{
  "n_layer": 13,
  "n_experts": 128,
  "d_shared_expert": 64,
  "router_score": "softmax",
  "normalize_top_k": true,
  "routed_scale": 1.0,
  "norm_eps": 1e-05,
  "lr": 0.00694,
  "beta2": 0.95,
  "batch_tokens": 65536
}
Below are experts of layer 3 (counted from 0) of a mixture-of-experts language model. Rows are named router (the router's row for the expert) and show model dimensions 0-159. Each number is 128 + 32 x the weight over its row's rms, rounded and kept within 0 to 255. Numbers have three digits each.
After each expert's rows: "comes before" lists some tokens at least twice as common just after its tokens as in all text; "raises" lists some tokens whose logits its average output raises strongly, later layers aside. This comes from a sample of Wikipedia text that the model never trained on. Tokens count by the router's weight.

# expert 101
router:140145187138139085138101111124138149145102085151116189158169177149093160183106186111138173150098149174120117107095182086169160116211178098141155103087161070161133115117132064126113131166155096146164128144059155139117094126170131162180118168159128073137101179114164097115150158136155146164171101131127125073175137155126123124075089122104177083138084118085095068117150113082116129127134154136192179130180105161129101116121078114078129106179105121114133156197156104096118134120165089
comes before: "er", ",", " of", " Car", "west", " Africa"
raises: "west", "east", "er"

# expert 112
router:121142210122127073097129180152098111189183084118165160126157137100120089066095052134125101138130151137137151174127163157125100094085141113083118184148121152117108107196094123167093135126136115096129163093120176152057134102145112121150143075132136136154127137095062125125113058158080163111142103125135115090140132083178108162163145125113113097125112085146150119169120159165165147134091168142086152177133177120108114113148186158139146123170137121184154229091123109197063134134120112
comes before: ".", " of", ",", " and", " in", " were"
raises: ":", "es", " that"

# expert 46
router:135122179132143085135166129144101112127163108125171108103099142127133122077093129119083164139136103095118143128183104162160135033101157173083150194083082194152187143135137151137104128133107112119058127133181153180132113125146111128119200068106135088120165137046120174146161098161118135128146123123131089145136122091133148138129195101175124103175105093131153096186149112191121142131119148154150126153115159093126197203138128150124107094112090094124157230131111126129136053137098149
comes before: "-", "==", "|", "\n", "The", "==="
raises: "===", "==", "\n", "S", "F"

# expert 113
router:111109135149122142074184134103059136118162096060131142104107099135160122145107069123088131094138140103152165209130143127161111063141159105152112143137095142200119116183133099153105055168116082107111141131174104155059170087154149185117152086143134097111133115099144152193169088128089120122088117185142134106189143110197126107126127094157120105168087134150103089187170142213108156127121151110100080128090105132121197172150171121148095114149146155119107138123123125171067102144136135
comes before: " |", ",", ".", ";", "–", "–1"
raises: "10", "st", "th"

# expert 106
router:096139143083122168171111146127142158142094112165096131110151204087131136130127198123141140139107167179093140101128133149198106152154126105164130133045152115125158152122128174116165119130112174158152158176145103062114115092185124123105086072108126168149161122146127108136159098098136093159197109084098110116131101166093103108183145128132072058097171137170129192105069189112090125106119077116118145088120058148072163160135086148144122121079052180091135103127143126127158130109094112
comes before: "|", "\n", "-", "er", "ing", "ard"
raises: "er", "ing", "a", "ers"

# expert 127
router:089104134138084125162086219164109161189138128145085108110141104114119164137111100129137093145128156101111145109142114121141142106148170121049115107066099131122072104168089139104172116134152188108092069132105103141173104140113122107172146123132093153073081171065127082070089114147179129115114099169133153190199161163159155112156123106168124118103147078149146129131179210135103141166137160044150131143118146153127099165165129095115135137175171065155092121061136146129139147106110103
comes before: ",", ".", " of", " and", " in", " to"
raises: " were", " of", ".", ","

# expert 105
router:108094118132164177106124088107098112105136087062124107149167092074175104139164147157121196152185140061180127132128144121133097106147087151133130094117124137137079111158156141089090123129069135101125120125087113109113114129131120166165090046119142064152117172159065118130113172116101143161075181118154151145131086164113138160088156146167054149120147137147098169162095135121103156120076159201108122194146086113146142160141159091090093129162128150127125203167104096207142114149088167
comes before: " the", " a", "f", " his", "ten", " S"
raises: "f", " the", "fer"

# expert 59
router:101126117068122123079188128171134170085126108090069126055112178123119149147128177119175148139167085139117134101108173129160096106113087134121182114148134118093122106092128090139116096176135176125109116077141154126122120093081122132124158114166070103136077218144112086115144101209135047074167177085084134141123136168147125157095081079123156144141142099145144156079097157087140147156161116175107082094124117081162104124099181092118147129125155065174111104159142131170136073145129106
comes before: " of", "ity", ".", ",", " in", ":"
raises: " of", ",", " in", " for"

# expert 96
router:161139155096102128170173153093123159117097121132147097126146125146093164138102126166149125149111130161129118085088149120102129083107123124111092178144135129126133054151142091185111118132179079108123098098183130140144114140124134181082143162113065200083153132194158135186163142129171117155072079104167178084183149152103092140113153177129075113076129078150173192088178121112146164188113095087125115084157103085171110106115171101083160142076115141131186113122104113113100103090186086
comes before: "S", " States", "A", ".", "T", "C"
raises: "p", "t", "S", "l"

# expert 62
router:106102161149117105151178108140156128137103092032143105119122170078120114145144139114161171053118162101151219136135181158101140122163164110158156137131160171118162145120059126157118155164131107178116140094133100095115105128100119152116111139125143105176158163151140083143060108162075201187160077085081144174140103125143153132156118150119095122137082104105113165128180091155145172152135094107127106143159108061049175161140173121158068134144098082130083125161146099149155117144101086
comes before: " of", "ed", "s", " in", ",", " for"
raises: "s", ",", " in"

# expert 69
router:155220097116081132130113079059117150174096093161083106192111189107118155189065092119149119076127162185120087109127095092110110151126122117105152095100116192130108154169134163116134118099128081150126093125091125098125111128152080103150182092131123114111202134166130120113118143184141109199080168178114174107141159099161152092148113082124165118185125118178121061117091148143104112097150067082086108115149083144074136169118115148121155119119144096116153167078140104134166149114151138
comes before: "\n", " |", " and", " is", " (", " –"
raises: " and", "\n", " |", ")"

# expert 97
router:141118147104191141075062126155120149114203153107159083101097109142133102135108132075148136172120158162105159124119054159108151110142122162116136103099148171087128115076169084101191156108080175090124185084143098146117118066121105100158093062086101180131085105100151095089163151125170118134161111101119094092166118152114152096109145115119161145091121147188095204183091086141111126148180147115134113081121133129157109166052097146081134147101137061121122105144090123118068115093150131
comes before: " ", "ip", " 19", "---|---|---|---|", " 1", " Total"
raises: "ated", "hi", "ate"

# expert 13
router:156125118109129173164146134141158155100126124089130149104125124111112166154191121154119140110102122128089092150135123111156067114153109127146111043125131108085152110109113144178090129170075102108146161109068121113112166117098106055139122095163124110098115220188119099095138125097165088112137165147099112199115165103102081150163174126086115077093115135132156096134177141164113084113113169065136118101186159170086176142195182081059079087112065097154086131114124146102094137098153144
comes before: "-", "bu", "ch", "ct", "ction", "ic"
raises: "a", "n", "s"

# expert 111
router:114170149134142116144174151139120083130110160050127120127095152157143103065148111148141110129121093107193199119165089147163122085103122117087153175093133144137180161196121071141133136111125127131135125115130155154150109128123154123131149079140131078126116119147133162133104117167122145155119133156150133129129106086144158129128179095111078055140106142156114102136111122136186170121163159126119145160100118079142170207158207109189162135182136112153129255136052166159119040139127113
comes before: "\n", " The", " In", " He", " It", "5"
raises: "\n", " However", " The"

# expert 14
router:059071138077117090147100108120104143114164076056098177163121167129158149148168075105108163152124189132162082083112073129124122108139122171195135127147091127149111115105084137132127163066104160156131145087094119090120142128097085115137150150147093184136093120188161061158116167130120119110099113149166138137159133089126187131133123135102173152070094077123099144115146157132054150134115103176118162087104174145109140174073082063162098140146109117154068148130184141117139105115185166
comes before: "s", " of", " 0", ",", " to", " 1"
raises: "s", "al", "."

# expert 28
router:150155070116135136108069094172108127105112110154090144162146160124127099141136115120096114131119155096209121097128143113132165126126162123183158123076125183149099094104094157079105184114136060083117099157080113131168183152120083142155099172129129105164130077142152211108120116109150103064133075099062088142067134151130115164129117104103153073172102104159106126063163099110166144204134119118113128142123077153173194136077093136122109149175181125146149190131139111130105074146139091
comes before: " of", "al", ":", "ation", ",", " in"
raises: "al", " of", ",", " for"

# expert 108
router:215117108135125176121108092089175126111117201095102168142124087109130146089156117119159103088123105146078100124072151113104118131143134090212133076121162077064121150112123152106164123066137174132119068135106108111184134142105122094111165184139105068094090144091136135129126138122139153068142124101128178117140160157120195101121147164107157145080131121152108068110142144148133135092141131062168122129139187124063127051086161121135156153101153074089091137130148157070145141197120137
comes before: "\n", "e", "al", "ist", "tri", "ne"
raises: "e", "i", "es", "ate", "is"

# expert 51
router:087122106103186213119112120137159160162145134143199142174107098116120138129103039103166168164106102157096150114132119128118185103099069124189119098129159084107106109139141133124146175092135112165167123171098122072157130163108060140104151179089121161139155084109126155085097144091135118112135048132076142164130125155158145060152096155090124122117144114078118112107123101110089058110123127157116162064095131137114102121148163190149091071135150167086172079159148081100105143077135137
comes before: "\n", "son", "se", "The", "co", "mmer"
raises: "co", "ce", "ko"

# expert 54
router:090124108143089058095140168092150148102147183131130162082086174138143144128153141053110081148110122154106098172126079119176109063106089120117122127172118142119116164089114135144162074176141151161140085109136133140082185112142096103128072136126102124092110155137139097165108126092103189133146156178166158143099056150201135115168110138151122085171133113140082123123100096135065236171105081139158184128168081127142137105111158153101134178094156142109139097113113112191121098107090101
comes before: "re", "en", "ar", "e", "ol", "an"
raises: "en", "er", "re"